config.yaml
n_layer: 8
d_model: 128
n_experts: 32
experts_per_token: 2
d_expert: 96
d_shared_expert: 0
activation: "swiglu"
moe_layers: [0, 2, 4, 6]
router_score: "softmax"
normalize_top_k: true
routed_scale: 1.0
balance_loss: 0.00706
balance_bias: false
init_std_router: 0.0142
lr_router: 0.00192
vocab_size: 1024
norm: "rmsnorm"
norm_eps: 1e-05
tie_embeddings: false
optimizer: "adamw"
lr: 0.00277
beta1: 0.95
beta2: 0.95
grad_clip: 2.0
batch_tokens: 65536
seq_len: 1024
train_tokens: 254200000
steps: 3879
dataset: "wikipedia_en"
Below are experts of layer 4 (counted from 0) of a mixture-of-experts language model. Rows are named down (a neuron's output weights, with its number) and show model dimensions 0-127. Each number is 128 + 32 x the weight over its row's rms, rounded and kept within 0 to 255. Numbers have three digits each.
Before each expert's rows: "comes before" lists some tokens at least twice as common just after its tokens as in all text. This comes from a sample of Wikipedia text that the model never trained on. Tokens count by the router's weight.

# expert 6
comes before: "1", "2", "3", "4", "5", "0"
down7:129129100109148113083107119170119121137109075059124144071116202121155146143128149128205154132120153104142073146134181098120133165127189078107129084139140118071159203119166111128154116090097117131067094139081168120095122135115135128144120097196128125123152116072049151135143100084156091101159155122116133124092122119097130103104121061061112136132120164142177178189184105114145178111153

# expert 19
comes before: " to", " by", " in", "ly", "ed", " a"
down4:120113078184148138138088171049167122078172124089102104075135126140134064127092114152126146155129185114191143123109107117220108155122100152173089139141104078155079142136140096189186125147129124131155117158127124117113167149066196116074099121096114138137087158131164142090070137136179151170191140159146159121141120117137153130124136110032124091130096128147133142170148132129172111133095

# expert 30
comes before: "1", "2", "S", "C", " P", " B"
down4:157074169117091126115077178109132148103141108205134118075127131136130222101108126115181119085207093170099117104094130128111117126168093126115130128062164172131141112062126133167162164092105121127111164124074144112162107109113050092108124127176103148092115101110078151154146170121133133073129078140149099162155151118155141131117114147100110197088158087127145181196149124122135149171166

# expert 17
comes before: ",", "\n", " and", " (", " of", "."
down8:154179135172090132108141075103132167087110147114171104104176170124159106123119144109106173157120136128108082139186096041156093104137104141143162131154149136119174069110116179146099133092125156118213148139161109110096131104178069149144101170137054120094138122057116153082153110176121109135044089157117137145115148096116155144133138118108163046095153136102149137124104169094114092171158

# expert 12
comes before: ",", " |", "–", "\n", ")", "."
down22:075093157143059140068108190110085149096093099140096087140137108125120147134202119123135111113114082140049119155116158108161131142096144094129108124084096178148100172135167170118160173118157170174120094086176158117164110081067063085158070087180127149117123155126147206126128141140106113137169127125103090137115102166127155173115104132120088127092133119139161163086127106142108143045117

# expert 1
comes before: " ", " of", " s", " c", " f", " p"
down4:157140146161120111095195105102148118171106123112178140161123130122108163120164093116087106100178209140132060158115142120138101153066120118116162151129165076107085086077132069147086139083128095103149134118101118112121179085092145143117149142147079095065192147124111136123099103143109100131166126117160146155121142248131136121157145169081107133108187166146155182148144100127142166068155

# expert 21
comes before: ":", "0", "=", "==", "-", "|"
down0:049124121100069110137152114138085090095118094115100146095151106150168184116141115125165097206092125131081143121148141135168087097160160079135120095131168155105090075073117077102119132143133108178136105196138122100137140191179155119074140100179094125072138086149108105090140054109152144082085129133121137181085102091132120168070163136109159125127125139100110130192135134116130058123137

# expert 3
comes before: "0", "9", "8", " |", "5", "7"
down2:135101115092148074139082160146093083094120117155046095116186162110122098151124061153155146099119129164134190103056168080140122098119105069113133146180144114135154108114073123122186205165099122124115109156159147125157157191145119113133152130148103156112126122115162066160173076106164168169114135123214114096167157088115112095144127141104121124145129089141159084136159142142148187174127

# expert 4
comes before: " ", " the", " a", " and", " M", " he"
down12:140127154124183182196097123172101133134178110107173138140049138153159129152173106135161145162176176154116114165127168068175147117059109126070121122146163155149138115158172121084103180148112126082081107152102143154165103145151121082081169135135076115116099115170086130067082132101151117167165092150112092116172120163109120134063072133061173149093155095137094156125122145099136139135134

# expert 24
comes before: ",", "a", " (", "i", "s", "\n"
down3:134128114129103168171081153130116095066144105131160118121129092137103130139068077142085172118117149077082182189155152145138152230126156137148163130132085161127116135164149126159100138173073104149102118144077158184122114097112142184098132182168126099157113216052121123157106141138108146141186146143128069073157155120180112147139150132100145128137081119166097132094151191123149122100123